python train.py --n_layer=9 --d_model=192 --n_experts=16 --experts_per_token=4 --d_expert=64 --d_shared_expert=0 --activation="squared_reglu" --moe_layers=[1, 3, 5, 7] --router_score="softmax" --normalize_top_k=false --routed_scale=2.0 --balance_loss=0.0183 --balance_bias=false --router_z_loss=0.001 --init_std_router=0.0119 --lr_router=0.00108 --n_head=6 --n_kv_head=1 --head_dim=32 --vocab_size=8192 --norm="rmsnorm" --norm_place="pre" --norm_eps=1e-05 --positions="rope" --rope_base=10000.0 --rope_fraction=0.5 --qk_norm=true --attn_scale=0.177 --tie_embeddings=false --parallel_block=false --init="normal" --init_std_qkv=0.0276 --init_std_o=0.0 --init_std_up=0.0276 --init_std_down=0.0 --init_mimetic=0.5 --optimizer="soap_variant" --lr=0.00584 --beta1=0.95 --beta2=0.95 --weight_decay=0.06 --lr_head=0.0288 --warmup_steps=50 --schedule="wsd" --decay_fraction=0.419 --decay_shape="linear" --final_lr_fraction=0.0 --batch_tokens=[65536, 131072, 262144, 524288] --seq_len=1024 --doc_mask=true --train_tokens=491600000 --steps=2786 --dataset="wikipedia_en"
Below are experts of layer 3 (counted from 0) of a mixture-of-experts language model. Rows are named router (the router's row for the expert) and show model dimensions 0-191. Each number is 128 + 32 x the weight over its row's rms, rounded and kept within 0 to 255. Numbers have three digits each.
After each expert's rows: "comes before" lists some tokens at least twice as common just after its tokens as in all text. This comes from a sample of Wikipedia text that the model never trained on. Tokens count by the router's weight.

# expert 13
router:149139172155074154100190219167196094111181152083119119136069150147130154103151145112169093088093105129148170101122151102092085163100177093148119116165194149157115199139097168118130116123093088150183187165117114151107101122096155145109108102086154123067093159156141099091164168100105118148182108093156170175148091132117120102104110147152152160137143104136106117162121083135168152154142105081124128124142099167122111154138119197157130154177171196089160114115106161117106102157156153127121153157090101069137143144090098162081080164129168079100104164146152054099107152091130167087
comes before: "0", "9", "1", "2", " |", "8"

# expert 5
router:152166161126094161086157073151150108095140152106097084174118170176091143107170156103162113088113062127162184102168148096193121113095143128138102161162130161149097060145156147108165101080101087149084156155098115138109105120090163147194110098133152109106108173159184091101161190122100146165155096089151151174141100163109104087111090157165169110161050114102119103152090201139156130156139106105144119153105134155128112176155135116155177144131163153111152102131111154105136090128148165069063120145091135093189094161125096148128111156081154042103092102167142112108104163092072130093
comes before: " of", "s", " in", " to", "ed", " by"

# expert 15
router:150143165221094145104147184163151099107163161113103187124112149140096159144035137096145112121095099143164174105190154100117089164101166081149084103177178148163117156153129151148152115091089122151187181158084098187099094106103152144161106092063154142107100146152167113071167168126098124159169095095149163120137106116105120074104096159147164156134130105132086109155108121186157148163142105076157099128126094177094090113162093145160144158138162175088154085105095156121115104166165152104131109165102092124142154158074095154146113147095168123100088138158183079109092154140079148093
comes before: " ", "\n", "|", "-", " The", "The"

# expert 3
router:152144142191091127115116158153143109090130146133089128136103135126105151133123132105131124118107118143144143093145168108088090114120196081143118133183168140158131085139149162184165102071092061151165169139057077179109078102104143127178112100102139154122114166155165131097161130154128105164175142113138157051116129128098141126122099156139162159124084102138080123163127191144158140174153103057163084141103087241098072116191147172155115142151153176054145050110109161118108105160157157114139120146108085164146165161045102153158117150098141118118116080148148075135108140127110139094
comes before: " ", "\n", "|", "-", " The", " \""

# expert 0
router:136153166189092139126125167149115114106133183142095124168151141154065146096101135089112115110095095114172160108140146112133114119102181081142099168159120152161130101110177135117160119037088090152148141156082118161111112064110145142193107104119153123128107149170166103099158202200095137146148095107173153095126092168086134157094104145142174099147090075120103134145135213121153157131139090103163056166091105178078108150186085128150150163134141152087156093122080166123134106157154145101061150148100108133195185194072093151118121151095150112110108186151143145123088143122092134135
comes before: " the", " a", " to", " in", " his", " an"

# expert 8
router:149148158159095152096158184164161091099149153098100169139070158146119158152091149095155095110096112154162126094208154094070098149100156094158088142158172155164114143156097164198154084112097111153164192162083103167099094107099148150139099100063161145098102157163158110104160150136096115155164130087157165151159097142095102143106107167147151183149136109146104114162090142146158157166142099089150015150087113168105101140168146152167138149151162167106156098099104159119110107156158164103127085164099072116149151153106098160115112160106165115092097066163152066107087160109094153099
comes before: " ", "\n", "|", "-", "The", " \""

# expert 7
router:165140173175091160107164240162176097107162158066099159107087151150117162133127130094167102116097108109155134093114146095156094155108156113165096180164182156154110155158119168088158090128089094163176158165110097155103097114101161152140101090077155158084094151155158111094162149112100141158175117091166166161152112115110101131103103154150153142142164107144098105158083091143163148159145115084121094132158140166109105147138126186165148158152165180079156106104098159131108103158163166116108156156095090145153106158086096164079100154113169055098118067157154064090095158105194147105
comes before: "0", "9", "1", "8", "2", "7"

# expert 1
router:156144130150093146118215229143201112111153136112112146147054128136098159051135182125178099100094121118118166091099154106072043155093169079163139143167195140135123179114137150067143098097082134140147194137139115146110098091087159136101114118115153079099120186152138105111145184099123099155145091092151129209133094165099112130097118136156154135140137114138101123158084068146154149138157138047144108130105142142094078156154116162180108155144173152144149175107103142112099085147147146145104083137111126114148119124128111138092104156138158090086097195132177114126125142079141129107
comes before: "1", "2", "0", "9", "3", "4"